From a checkpoint of a small mixture-of-experts model trained on Wikipedia.
Size: 9 layers, width 256, vocabulary 16384, 30.2M parameters.
Experts: 8 picks a token, a softmax router.
Training: a variant of SOAP for the experts, 655M tokens, 13593 steps.
Below are experts of layer 3 (counted from 0) of a mixture-of-experts language model. Rows are named router (the router's row for the expert), down (a neuron's output weights, with its number) and show model dimensions 0-255. Each number is 500 + 25 x the weight over its row's rms, rounded and kept within 0 to 999. Numbers have three digits each.
After each expert's rows: "comes before" lists some tokens at least twice as common just after its tokens as in all text. This comes from a sample of Wikipedia text that the model never trained on. Tokens count by the router's weight.

# expert 1
router:469487471507498480536518482484537474538490508496527474516510512455514478464503483513489560489519448500534517510524527517490483525554521521490530513480478516493475537495517523504492514494534476517478541538515507498508540514478534449439519492503499498464519518521509485449487527541487503487484548469511511540506467513457468461510502503494496493498539496543505541559506529463521510506478475514466480472506538517492504509474475523504477489526533549487530495471449483446481493486521532482490484504490527479497460483513536484489453482475499506524492514511500444512518530471495546517509530532519471472460515490513502560462506479464527465505508460486501481479494524499508490512513494506515467493509519490471456506491502502509493483489478535523531490541498515513436468444510513
down0:527462465531498499497511478520494492511509466507501465493464458479507513518485492544516519532499579517477522546511493480554485491515518469494520526481489503490529500482485492521527478492559468490498509515527481503499504514537485508511509501464539538506507555517482500479516477571505538504447529515536508514536436483496520468496482464463506492484508526479550500496491514513509538493492465511506497511493493522504534492494485474492480512500468493458520495486536428471461501508487510478476483479518504495528533521517492515485509498485479468537495532501479451509472509542457480482518440489486511502484521502517493495477491406476507470543482514542484550494478496498487537488506492503471503488504513447539515483510484492500477479564521499514508472479519493474449491476501513
down1:506472483513462499545484505509481483508496554467496539476515438513515533537502455496478508525506492500500460504450484497522500445528495484515488501450468497511494488491529487488499492488500491472543491482492530495508473492501527556503519495495534503509494489510485533466482528529515462522508508461465500522513512476477489465513490505494467488521540490506514556519501442495507510436469504536487496486481499494500516522477508462482447513510502498504474529451485494509480533486560525520535521481496535486492520485503507548481519504511532485534482461542491524522469521494502507522513520473526548493477456531506538468493503540538514529500455535468555485482487520430479443434503527458517498497519502502500511463538523509471537491501518498494505509486492480527468480506511484
down2:497502479493503475473510559474495502489494519496486537501491497530478517442505484534530497508473499473491453476495487522461514482508537484488506505460509493492507528535487506479477513502486487439452473497474508476519494559553523549513460492519468485464492487529498467527533521535533481504510518493476502475487479509529513488530501507514508540511500520446487463554458532489472524502480521491497546500456489497537510486523493507490499518535507515465501517491495500484479532486474503474464473489502529515511498529541493529503488513439501506504555477479496508491510542510506571486502509538522503522467506499454507521522472465457536515468518472484518473448469486475487459440515455510489521521539515487505487483482487473516520462530492502523527457528525567497513485499487502
down3:499473481495535505496510516524464475521508501515451537507504492541506445516532497531505470494511486570504532549519505486502500538462513511528510507531536488474517489510503485468501463541466478545502468533537499508502502471545472476468519467458481519493508503523519522521502519490457511549485504532500553480504466522528530497489441487506490446480502485470498511525541485491512519483465501531506478494507485493470485476482442550504498538527495481515472525529490486470454485492449504481522535508514504505479474550485476460520484512520469564512517532494481495463521470495465476490529504490524524500497502516515521466507469494522488478479505459500513504492462476509527530523479509530450478522511505479468469507506499539512477455524488489460525474516490530458496454532503501
comes before: "\n\n", "\n", " The", ".", " He", ","

# expert 32
router:490484455518450498521508490504558465509492508487504505517503524459511477522528466486477512493494473508535514530479492515458472516528536511468493530454479504535494576480535507497543488466561513510470537525503534501485489475499515503516535469506477488500527486528502506460468500519510507528498511468504513522493464537487496509516518476498478488463528514542509510536480497482489495526490490533501486522522515490459527516482502514493431474539520520510530488454521477453478498521522526482516494519495530482533488505496517491516482482467504457483473504525534461499530530483443507490508507518533450478497545470518482542487513483468551455512540494475527497476537492475475464520525519548512473472504522506479481503496474507471495494438458512455523499521491466495488492477530543
down0:456499517527475517514510457511529508512509539505500493473503483469466541472511570482513468496503471518492486513498498510494487506482473480519478475528482495496481498553474523476457498517498521467569530501505479525488513460466484473512477536481526482522521480480467462488496548496511537472495504500507471498469479477550480500517490538499542481490474465502496490529524465513549473527501518460470516488460526539495505540524518505500463502526510534495521494487495481511504455500511531505532506518499477517494500511536506441498513523498543457448498509494520490555507473443476530441483486492503476545493527462497495516492463519539507485520475487521518508526436498474517484532516498542535501542523501501504518488457525470495478481500515546534498501526530469501489513528508447
down1:452561499455523506562522543501492494479493534495534490465525500503521493468496447483477503546530517510487469504519532521534461474487484477481515520505499484469467525476510500486501498502490478519464514529481499492504493510503463519427506547503475508509505470548480495489482503451518507522490494499501491515512487493505490463496484473495489503508546488476501488512529512470463451521525508489478466492472497511491540487494494501561516490524513519490487517475493476462445535470485494424496517517481497543532507463494456501523488524535519476517491465544468471532490511508480500556511482522491509438481485505489474503493484531480511513561458535494481503497499474547528511500535551549463526491507545493498487499527546478495535492508500515500506463501472527466495504513505516
down2:466473492522511493517492497473510467481509489539490478518493486510523466531496467486479512490497514500498502507482494489535541500529499550536515483519470489523522507520473554477507546445550453467529477511500528519521488496530470523482500475466479507470464508502480482486521466519471509478508520483511528505507517500538532484470494509506471520498477472526488509487514460515513479483534502492484532516474450465525504571526462482506487492531435473501503553515500504472467515557522538499474474493496520508544481520529425487506451509501489508493524494490502550482488528531532503541491486462525527525510465493515504564545524529462473491495469490454501523462503470518474498517532471457450506461522467468528493501543495505511511526514473493509518509516507510494485488510484505
down3:515450515514503536505478480483494544459499482516519490510512501473534484506510504484495546530484434512507493473507522533503490488495533530473527471482472468471511508455524526493481487535520469500496461526511464487498496460511462510492491507500528527530501467524494490549505496497472522492503510511535480515438521463520502506437527507503530520472541535494574497499521525575510469505485492481461510506498482469532533531496515519525476465481503537499521496478453466492469533410508490498512519493508536488544490503482467518536481511500519484548488503493495509492524522517520486544484509490536483477520475495498508472502499492511477505501504462528479515489464502505512484523510496526508527467526520517490524451489518440517494467516458471485539533510476504546465477499470527
comes before: ".", " | ", " |", ",", "–", ", "

# expert 24
router:472555463542451500497499462536534502481496514515522444497535527491538508535536464498497537472512494487509533521516493468464461513518493487511500537482502491507469524481504496500508498462541519517508482506524503496509491513523501472529523470493452527476519530501504504424469524504503511510534500446529512527490472507491451521528489473491506527467509544507470500471498502499502534534497487529508514508506550504488522485474518534506445489536500509538522485469482522469488466525531530479486476514521536494463477489489515503515478475485540504511495450570516490510521507465508503498538521487516478496483497479524494506490540490491503485498538506486499462500550509480498479517517530526567454478483494485440499527532465460500496516484488509477460490545476502519483452517543535
down1:432513476503514485502502461501501479482477497494511475471495518483518522482515542527494505507531480473510527532526483498464502506532524536500506513490470482456505496503469504441460538454500462494571517498501499488480473510525428539495461537506483539493505489502487502477544542505475486545522491495513523507462556490487521482527474509491510513475483501513499475514534501462465454486502520466513513489454494523507499497514531526508468491511491484501503500467462482492552466485504534485527474521487475517513541495496510551487491541504489474540519482482464512538498508532548551508498461482473502484514495474538529467529483510487493515514434549484468525474535489494510463493495513505531523510497469466523501511490552497474504493506488504529505536524525496510457473507549544
down2:469516485544531536510481528540493479484497512518498511497512432521498491480500514502486501508466502509497479475509502517511508472538469505536558456486534507519555512515490531491502484494524435468476486513515539501485491535530521543458490446466477465503498484519493482524519528504457510489516505522495519512465476516525526493535469526521484567512476482516456468540462520464499472489526507498504486468486508471502484486499500548489503510462519544446495520536513497530498499490508489520501494503529541490497524510471479494471507515542492455486524504473475488468512461510511545480502482506508527480478513453470517547501530444480509490496480518469496510499489449497537493484507454521437504503505493532510539494480501528555511513510511527511493478465493494428531498495468509
down3:526492499550498501528521468483506525523492467460495529523465524501483504483487473522498459490524495493446509459512509521484481500506503501488432516500490484492461492450532474480523519506465537493545493507486500510518439500480454489484497484512489451466545520489519487493492549486523498530511513494514495468540512473550468517527544480516469467467495505515519524536476499500545524499500463507499440469545476541481457468500510513515428503474501514518480479493498535527532532516498488482507518524510507482518523499535509496474530497507475479506507525571503485462492491514518526523491482516467447504498503507481467477511544522489492512480527490510515464543487511515510549480525498511495522486510481483506529500479483508478560460541482513519554489546469514448495519488515500
down4:465497526450490518542547452494503531535500493489509484506536506496496531474522514510485493482529505512539517516516492525485512499510482446523492491534484526444487520514492509488492492498432524532517483491491500498483497498484528469487503539516471503497471493533478508477466490547460548487488484528442513509538480515498485483450490460514532514488519486521484476458513460496524496543469428488524544467483501524513527479470498482474531454505481568517519528485526490491525433521514527508506521457506473511508496500475439487495482484498502484494491466492508504510526491504479459481505478529535531514506498525535500477486479528499482496516529542541521513467489515537503507532503492525481503521544481510514501477491523475483494554461528443524498522514507530475536462505536486
comes before: " | ", ".", "0", " |", "1", "2"

# expert 23
router:513518490481467482514538489498549465490485545512482458503501514507491488526493453506516518501482513511509507531533518511431482519527512486503514527472485529514489551503520494512532529465499513541504506503516550496480479493498494457487522480510448494481578511513500482488452512490476507529480514453508543572512487529501487495514525455496479525470515535487454508478490521489514485494483498546499466500514515481496543507462505526507457493536548522515519499462480491498475481516505519458503483493515501492480461485478517483522472459487501480499475531567514469499539508477492492491530495522511501469490513482560467522505542516468511465478530487495477484512577519455489473516509538527504441497474538496480473511513482501504479482484463495484467506501516501495461450485516487
down0:460449479515490488503465500475506496511472528482486479501511491479509488564501481499476528457502449497494541462534525500503495509457501527548523459491537464501497501503495502528473470513480536505500479472529526510497499473460457522515475501512498483499495483484523534500501525498515483518481523515481541518545463482512516465488494458542478527503511503478446536489497455544538535506540482478495510521512520516465484489499459489474537467534532457490473499496534533421513499509464531503487517497460514477524493501531487511512479500526485571516493502458493524462518491486484547501496505542549525512522517525507523488472525498502520526535489489507520520476552483505518502464488519466506472483508512511534442477486502510532511471491526499509512480495475456499506560512542479
down1:522481489561457499519480528475525490489485483465501534491530470506468518472494516508522493524502470514523506529499515521485464493464475509521497442496493520494479532493514458498472501516466529518461503462459469530483541484482442487509520515485457497476511476448517504528498443527477499483532504513496529507562527476489513500511543465498519528442523533471489518478494470552512457485504468512472522529503522507510503547488501501519501498475483492494521504491529487493476462495526456510468545547538507510452454490472473479484528462540481542519461491504484497493580508483499531499523476546505525517512491515490454517491479499542532510518527495494491486488515524519504491493485485483463510533505495540501509525496512489522529515530507497508484464492540492467533501457538504
down2:456553516484518468532527480488496457469510534522512574511488470487481535489515508538485473523507500508512478522515497447492489520514525460527480484478555533504523479512475473475522468479512474522488512552474538499505499481517479480481508483498528474509484494477532496448567479454516557506496526510494487486558455516513509473481492529502494475520471497513492501480528492525498483483534484463511528541464510484515500544503465518489492470488543464467475508494497524512437517521506507473473484485463462523502537490531486501490503517490474501509511519517527499499506476517475511484511479500513559472496499486524496490506464496524491495500451522471452490495496531493486515511506518496536470487521485545455498514461482514441531524538507523489521525520500573508495503537501542
down3:521516479476508478519450494533521500491468486508502524514494523470508503482511480499486528497460538489482503510528529525497472527439495456527485481496529537497524503494542501502532486510527505519458487474514527495491510503534478500501531496483476431491492492510506497465538468503499511550505509482547494497504509491477485532453544502464476525565523474484476462531509495547478506517478491503470475547477505468482526506525490467539474563503494507476504547482510495530445503522495493471492545499494510502512534519503493506497467457490453508474514512505491473448507472467446482492477490498530528486556505508516546480536447537520509479537518521484483489499485536496514522483532481470517460499489514523453514503469501462511512495527496537481503481454475477468533535530469520
comes before: " | ", "–", ".", " |", "2", ", "

# expert 0
router:498516486490483503592539446477518492472497504529503485467527533477498492509490470502507518474535475496526512542518487484483453509537501525485502516513507526499494563493516512514549483504530554557492509486489496465502506467476528484507516462480491503500506513486526474491486476505478509503504549507508518522506475504480469489510507437532474519475543526523486518499461513486542506513495488514480482492505543478475509534486508521484496488522525531484522487462488504511463489521547510513484491490515537483472449510484503459513499464486507471501491495559521461520531503460500496473504500525503479469461511458502510549480533489490531445498535483463509502464557512502471483512513500527521480472487481470428495536498485516500433506500486470514492518511524475518455466454531494
down1:496527498525520531497469551466497527510486494559472496507495487487494517470494476515508521512509474491507494506473474521544502483468531505502524520481493555493503533492459513481509494489475462480528531509489508458499521504526527510472502485530524508453459505496507476476507493454531440443519497533454505478499492518549491523479479478495517555471504531495530485455457474521509520476486572480490535500445519483551527519476505508465544529462497514484560494509474493468476507496517549473469504521466470497528523484475521492539503517526514494531492505502519453520522479502469476514521482510470498479477495465516495492487512498503518502485507508524514516504536475506502454532486551533484503493527491469492557519491472540514503455486479514506500493525516499479484464440463472
down2:476539510506488499495470477473504533476514471467469515526532535515474459467508489499490494510490492545512525495518541494507506546493564513547462493521533530502511482543473518509491500518471529509492517489492502505496528528496478505499521500491505460530507490488494506516513502496485502523508529529504491456462539515565517515522535474509514526537512455522489473523518465510503461506475504519496512506513495502483541519478512514477507513538505511504544503493494536483501509521492483525441492542484463462443508517499495475561511554485505493483514464541474506476506484528519541478442527466486476496480497500449478507475528493464512523448501539459513455509503471537483491508509477536462530509497524475454462464466488537539473471513454466481455506481471520496495471480518480
down3:497528507464501515489473484499515516488506532523505516554511518501537462508482526510438520517516539496508505485517475494560498517516518487499466492536528520493462557526476495539496472527498503557503501484473493537493505455525425501504560522514516500527507516523516480520504494476459428512498492542487475471503517457514516529509526494445498526493468500471486489487505507490508505515456487531452521510524467467496461526516487491516499477478499549519454509487472491523476497499529508502440505537511466490496520479513498484508517507519452512519519504486521514499496511495454497516473477498459505496534515462491502505460542499491506510441492534546515451459457481541483496491506496505489537472521481472488456495527496490517535545511511501523506505452508467497515527528521467
down4:523507530542500503494540484534528534484485554500490497505503500506519511455532514511528483490501472469516496527497464461510489504525494455521442472460479495517478501485473481511485494486476468477535492477517482483506513534531487493467500516476492488510476537539509477487500442500490470510505508526475431484490463504484540475519535479510498457519466492529522524503463500456445499494512498505491520537495499555457510496490533488480501515509504515494464491506502522525534512439504512455510525522465501538516503515498546500521483535541496464520501453518467487467527504569521444503516517472541505513507515465482543526511510533520471472489537488470503493490522487521528535499488470546484501517468490519570486478519489457503473484482525529471524525484501502511497522477459486
comes before: "1", "2", "\n\n", "3", "4", "6"

# expert 4
router:476539499503481474522532499556507451490478476477495476462508532494516465503475469534504524508515495478506498565506527485491434545499548521494512503474487557519478492534532510484494488461516516547484503505542519477513492474508510517511495484514492501471496529514511481486451489529509495464525513474492513531498444521493500464505524437507500470472513476533494537473497511530522509493494489480508491512536536459464558548468499528518456487508549513544529515472481502488474484516517499496479514499507522497504433477486540447504494493481489491501489500525531485528510543491512482489510557514524458478491523506551484539473523473469512471461517476481475482465552534498463496517512526503508494469478499480477471507491510469460496490516471484489476486508498496500483497477557510
down0:512518506497510500511475528499502478511507540466486465510430495515473495531546497496489513472520496489476518450493516512531492452524461469506492481514541486471476512526502539505503526470466496536498501470466477490523529493510465494529509520524507489466516506494525516525476513526461492487544517504472539483455504455460505512502488515533507502536536517451516496504511468436502520501486486512463512453473494490514458477508473531482558478491470496515509444513517509538548485495480477505467501502493492507478489507543505477509536500489467497481503541499522527477479485473517503473503494464519482513494500484498514523480445482473504481522462476534535484512479513481509520473483492517529568542506568540483467519473516477508520526520538502537459509461479541444516516535496481
down1:487456503491500528495465524503483501463485523480476527471487522516486528436506499513488461501527481476513539530513531466543487499509482530493505491509514498508524544531491520484467482480483512507522479469498506486557517486518510476513482482485469502460505511492512450530548492506482520451523495503525471567489545448530551494496512522549502524442487532457474482549535527504507515485483462458550486513507504493515488496493512463482506549474530493448559553493493482505468495512510493489489466545532533529485512516458500497494530494508520497481508483499493518534483510484484477522513502487447510468492488499497522492522466469493466465487505482498449503486496448462529517504474463493500491500474483498502498487501488545530469511528486513547502487545514534521526492505473542
down2:463498487533486542492501550499475564477512514500480550534500465505521530550510484504527485497478536511521499483512468496512497529478494487495526510521478526524509510525494543523468520473472487484497531459515520477477530486535504487529467477487528522438454501468527476515538524470490489518503477534475499465489527491539542503506500531494493500508505544517485535469508503511511488481495500475486462562480511495486528524462461447464537536526526491516487482496527497514501508486493484526482511473486461512514463491530483477540550477551542525498541519477466495530468523492481448494481478520480562480517497521459517479526485502495497500527553500481513479459453473532526516479505524489526508482491499504516470492459482490508460487462470524494503457510513507509482503462485473
down3:516523499505502505538528487518485501500479506473482506512528463528509494463522484503523506512526517496500518490507533504525518480460526526515492517504432480450476501517473463496513471504495507462497507533513500486473535460473471476466505559459475507477490548515474474475483514479490485472525538505501484558508509516550447450477504465474451479487504496500515513534498511445499514488464498506486482510488508447519512498536493527482490538470472536490533496523503493493527448475522523470449506521543502496519499531513501502523484532504492488470458521521514539486521535524534512538531512528529535470528518497487523542523524517471488509498513543508520462471480487527553505502511523562513490502536514492527499505497513511510472524480491488473457467496448491508462471461441486
comes before: "\n", "\n\n", " |", "==", "| ", "==="

# expert 12
router:520521466480482464500540490574525499483494459513487490472506508489492461531492477525496514481503498490502510516543516519502506534514503496486527529441487515505486504538510489508530487477504502558481514536551520470513522461479516489492542507533426482453529506516526484477471504508483491475513529477526535534479481495486506511506506460474497468496524505529485509509514530485523475508482506486466489532499536454484543529497481532517460481521532522511548527508471474485476473538529529462488500521512525482482513489474509475531457501492516476514486512520525475505537506474478474463533526510525489478506539482517494524469529483464503497445545487499467490479579488504488462506529507505529495465470521511453464508514501492502450453476484456519495499506513480509458463474519524
down1:490478502458505477542468484511483477510512524474522493490515486482529481485552524490508512545505484523499490511516529487493498498529486542493461438464493473502452510532545550524505515517547472494476523513486480508513515515467440498500511538502483491502516518495498578509468505493496468485485464489513484475539518491491484475503533520471503502458493482489482529481516522510543540501467523524489514507479492478471516512511469461529537505484507500504512469439488482536515494483501535502522531490474529508468514527509483464524516496504553477492473503498508555483484534494511526509470545524512513504458506499485506483477465521512495507487487500542472494503490491516530492443492470484492433495531512460529558534508519519438531480541507433474496516506467504485471500537517471
down2:529533504477515519507498502512500523501465527485520522542428472467535468527535517508482482468453525490538518491481503482533511529506523535458520513480499462506516480532521507495529469518473531425521489482465504508520500512471466492476445523506493482516503495504493512482510479499563515533477496529517484502513475496503499485504545504550480520556481463501474488474507485519500489556510509468476514453501516504504505474508508492524490489469481515541520548515495453498502506482476502524460513497489480523462473503529488466468515494526498537554497467515479492489549512467498482486504510492500474480469437494515508497492482490498527544492503534506439508469497481511508511515506490465495494537474502525491472510516449489473457490486508560559505472497513467514543498522553479
down3:518459517497472486505500539499491504500492460494437510484507510466487511493493471505494526513534485476466473502465545528500516488491504502484497455471486459496497515538470518494522537501492524522540542551533504492524506506483511496520485489515513491514530516483505493500473478534481467537512486552519486555560491469495463454505501495508511495520467523524546513496429547496494477496493494468494448527537517503482507436521475526529490480466527520469480469486509490499469523493505456473492522462546493484537509485508482462498572454513497511526515488473498478493476505481490489492548532521507490502501510527486470499479489507492483566476476483471516516505487487537512552479462519488494500526553508470484503497508481474480513489556532541497521497563492488486535517506506514
down4:524480478476502506482536482504530531523471553488541515476519479542537518490523481549523485486488467515497503499507516501545534509460489468461511524520495514462554518496511473501466482508513505512506539495481525543496477480508510489436553493470520496534485477523479484468538477478523505562490542484488496491479499491466540527480503509501506462535500528517487484484502477509473461522493501482531518542497491498480513520505466475489495494507492549483532558534451499516507532510492476499513519433524513468498514523547484502487500498479496446500479487486489465517493499512512441538472455492534483490511501487484511505512492516487501528507480548527543471474539502492528475519493524515458494519492496521519474513525514483456444499464431548466498537510523490483496501475515505
comes before: "\n", "| ", " | ", "0", " |", "\n\n"

# expert 30
router:488518489535487480545528472482515486511489515513476487515515524485495501534511486507474549528486497484532522550543514498453460518507514491493526550488517515503500520472509528520530486520518554539474505515489542488456533489492504462492489483471457520483514534526504508467448489510497477517462541473494519562500455504504478520511539478529508511525524519509471508482518498489512526524504498489484472519502546479484518514495500515475464487521532531503504519490500507451473488487478506487490505494537518482486472493504510491551491476454501457522498463535520466471510501460514489409515497514492497474495535482509497503497517497461528460504536480492483505515583524463498518533507555512529477497479538469456498517524487509513471491497500492491492507501485523538419456479524523
down1:563482539467467522498461507501480499520506532484499478506503506510543498520501511529520531478524512517473516470477505487495510498456496485520494528517515500498501497524529509522468507515527539472496499460472512523500539539523498511534526483473498478494491486519483517496491520471483475507520494539473520512515513493462498508482520450473502540478498548458456513472507482499464546548498446523494525564535546453513512542472536467509527454496518440468504485509502479567481472532501497479519450516534512509490544492485521472486488460499474516534510524510514468509481495462479511528485510527558524497496482476508484457466506485527504506489498489526516528517509476511486471518489468508518471490490552456472498511438491492527448486465498456498519509486486486515486513510452471
down2:525457487508480452502499519439525490535513495516495552507485467494481497511484532484500516482517530489525506463495528494513476491442473481518507461452482491478514448523453472518495472507504541453478535470511494485477518529510518500469478541498520540497490568488461502491494492516557466486506487495443508497484475484534504513537487519492498535553498506462500504519488462491520517479526478494504475518492484470484526544536509523544517483476471480495507520492476513501505508473473543449503498438523488459520576540483494509502488516494532498474484478515510549479513514537512494537483515531469540458543482473488521510518488490534513536495490493493530528536519509497482490518499529490495511557486520478524511446488515500508517501528480498504523462496526499517491518486539478
down3:540528483490508484515479528451521523478514563469538490474501508508539502497502493523463481497509517509477490516521504482510537522498472448480461529455462516476476507486483484512515487540496528521534544483502507484503463488538473508486511514509508520455509489522509504470474528531454521479537513522463492469501531522442522498453518527482479503469504482519501500533481503485511497460467478527498487536447510491519534501489515517495536517517504525493524441506504483559524487483542472502526493490511481474502543495547519500509509540498501455482499478535481521491468489512481455507459528496532479502530478529515506516502494552496491480462471516535528522516462463534507467510519541454530508483534457496553474529493505495482467524470475492457465505498508461517476540521497492
down4:518492526478510526485527503505463484475500473536535527513513472533493460481483489517519493483477497487493471537501497532484501537553550500485481516514480473504462523511518493485499496544498499509502531514474444476489484528476494494522545525484518450500552513505515502492471527529434504523509541465541510474483478529515507524445491471518498485484498459514492517488506503517496489451531495490506563468493504506528467490513491474482505494523505515500509497517480491506479457466514464506438490523513527507498451512512517494507480491536491547496514462518499492550492592481493454542483463496503487496506468513507507522495475514500499520502470468482533460486473469493530517504527464533538516481459527552470538487538512510505506511530482499489461526468525552464480507539500510
comes before: "1", "2", "\n\n", ".", "–", ")"

# expert 31
router:502502474486448497534540448494523487495497522512498456482509532463531489506505494500473502480518501470520521528511511474472444525509490487508522516502511513506501559517518505505539512489556539562494491499498528506501510475495519472515505465507458516517494530494523502470474499533463508533503502461475521532527482540497482487509508432472497533444486515487483511481481504464521523533503502500493479483515548482466526533489478520475507456515521517521512518479492525491462485518515531468511493492504529501502460487471513495521504464471495480529472481555511489502514498461527460495525496499499478481491502476508505526483513470472523456494558492456488498515570553491466462540501516531557474497496510475444492519498494502502446522490483468475446493514525501538481459467515525
down1:484509476468506522519513526463518477480509486521529509540483519478486496524518535483498497570498490496484513467504523481494469543500505491472491493516530530495498522493474505475504453508528486466470498511534479472474524504451478494534474499478505467516457460492476510472458491503514555507506461506546452479479506492567503477510540553487561489503475486480521531472521488490490490456537513509537496506458499481548482511502463477469571496513449527482517510472503521512525475500493503402499529510458487482511505505505509505500521516515545534471476491506493509516508464527489500514522480531500536497495497522458458477436518501504504529508509504496493514517546501513517528485504474497511500504485491518528532526517507473447471522506472562491487492538512502480500523487490475
down2:490513505567504504545480517443494526541480489514526473446531506452529462470497549522458510472514490481533492505490484549480480493504473493547531454476501481571501473497547522489510546441473509512480482460496521477494506535450550536501495484512528551485505535496475512505446495507480515465514504465483506476558523497511477473488526524524464484481503488486489475502553491493541483493525472521486509462484488487484504451508437549522525480460481494505495505481498494511500511479489502476489483504485501522493505529522517481465462501498482499498516502511531511499495532484519532451492481536495482482537512478451521459523494518500501491443489492503526495536532511521493491519489524485513530503502501520507549492519509500518500526494510511527490511534471503501474496526528454
down3:482540542476529514548543486495481502452485490519462514502525504475493475508531459447506468496538481485511481547495508498513528471494488454486484479489520464488454454492496499525516491500465506524533497476447518524488463508510507496463507486507483500480496515493523485486480484484484489566520471539540513505532490527528481522501480513523532486493485499501509502493501478533457457500488457513505505534526506525479508523491471510539521506504507491498462522509540466497498461489509530512483473498536478453533494498499495483495496466490497448523534471535512502564560494510509488494532507507570510502493496508477537520535524520512545474473531482501510508455482496488543499524527525528478516541512476468507525479501476515464477501497439514474520517521552515479513499481420501
down4:505481490548469498494531482527511503543531472482514540499491494507506506508488530502467476506450490523499503507507502538479479505550444497531488489472473524516532496495518482492525554470536515474478481486470486514533529515507518506500475530474504473512511507539480501508513489539477513457480471524476464553492534500488530507498481459469526497482495518492495539478510495514544515514490519478471541517476454503471502462530518539472544480537516525499475491476517486546491508504453519489496489519470478554463534477475526493483446532463507494466503511526491491470504482529466512511528473470498504502516515469516476497513494466477490465502528499479460492502461508479504493526496470518534502465459502555464547483547512480540527429501536483500529525521478481534471528458525508
comes before: "1", "2", "0", "3", "4", "5"

# expert 17
router:499519504486437508525517439509525516496469479490511495505501514488479492530490493538503526495501495474502546552488527493479495518524483469514480528499519552531484480521518517506543488488514552546499542487521518439472519482473527472469502481503452518456558531502508509508482511552514490522493510489521547509530484479469503480498524485524494488488501529514471552491524523467528501522447483522471490514489545483496520519476471533484489502518518511510518463484494493473484475503492509482476453494521531465464492481517496462490500491454496460545496473523524492500506504464504482452531519534500474467510519455513502497507523465455540478438535464500470488510585500499475487502529537530500479481462508489462483539526483495536485481485485481524492485497495514505467483502498487
down1:418508486474477438505504509519474472540458457508489519510522477516480493511483480505491489507470495486502497494524514516519536501472445502515505467532540521488467522496480467517495496478468521482523478507532519472540522490521508475490509491501525476484540510488522491505495501516477453486506511486486485477540475513507462492458481513499545480560502521519509495536491474478493535523534491454503522542466500491498501499538516534497483504508540505469482519476517558456466527488473486471503510460518504496535516502477467539513501531504554534528493461479477501528482483521461511498544494523486495485533493500473473505480495466522527533528560482489531516485520506528486487539534501494488509522472488457556487495485517530490508518526490476567548512515478479503439516532461495
down2:498530517485506476483517473554485488458508505497492501523519487484489473456547532470513517464477515474557456502457507512501509511509506531480464519479489491504467527508517503522485505514491517531482506508562472496480481449504492493498492470483506498505517491434490504478500494491486548527531517519477502477496513514523479489503532502513494471534499438497476476518465434507496493538546468524495498503558538544526551498500466474497490485478492502529474489525482475562534520556507522479483516521482518469503504464514513488547517469481512529491544476479493492492489512484487516526491517483491521510533438506465492492483562537481495534495513518504497482508534475480495474484519445544500470516519516480496483459531492510465498502471474486464507479502517500518530548434516493
down3:488518520513474512482518495508511540463475505474536519515518486525498484511504549531544520518489567527494490528530467469501474500492503520487530490457510494460451519460502481475512496502517507496490473516485473464514487505500424510518491497521469486506480493485488534514513470505495501484499511481528502516499525493508482535492551512510531494490486511479493518493477509479472493484463474524480452516436527503493512547537512453503485514494496473459453488499489484528534471492533484482508518484506493475475532545537495515531489494523487493456500512529539457506513498463519479525517491466536493498561474503481514512491462484466480511478523493516464496511520485528494516504466406546518547485551483508516501560505513511477501473506485542493514480502527546525481455445492526
down4:495508492525474473496512479546534515545503489461495507518491534543504515510491498479482498528534461496510501491536511530546514491478494553557492542480466481476542493490454480534476527495531495457441527486490500521542512521506460476495535546439472475519522505538470485522461505486493523484491508506491453521472457483452523472450517510493503474496530508506482500484515522464506514522498463447500531501481458444445493467473520512472512508501550522490490520487486524509497538493474508508488512475520507488484520494429513512531431499527491498452500501513480470523542533488485493511502485473521508544511523474492511529493517480526502485486523515486507498477511456549499514491466555501486502492501531525465521526529517497486463491485507516489501505522529517509500525493478518
comes before: "| ", "1", "2", "-", "|", "- "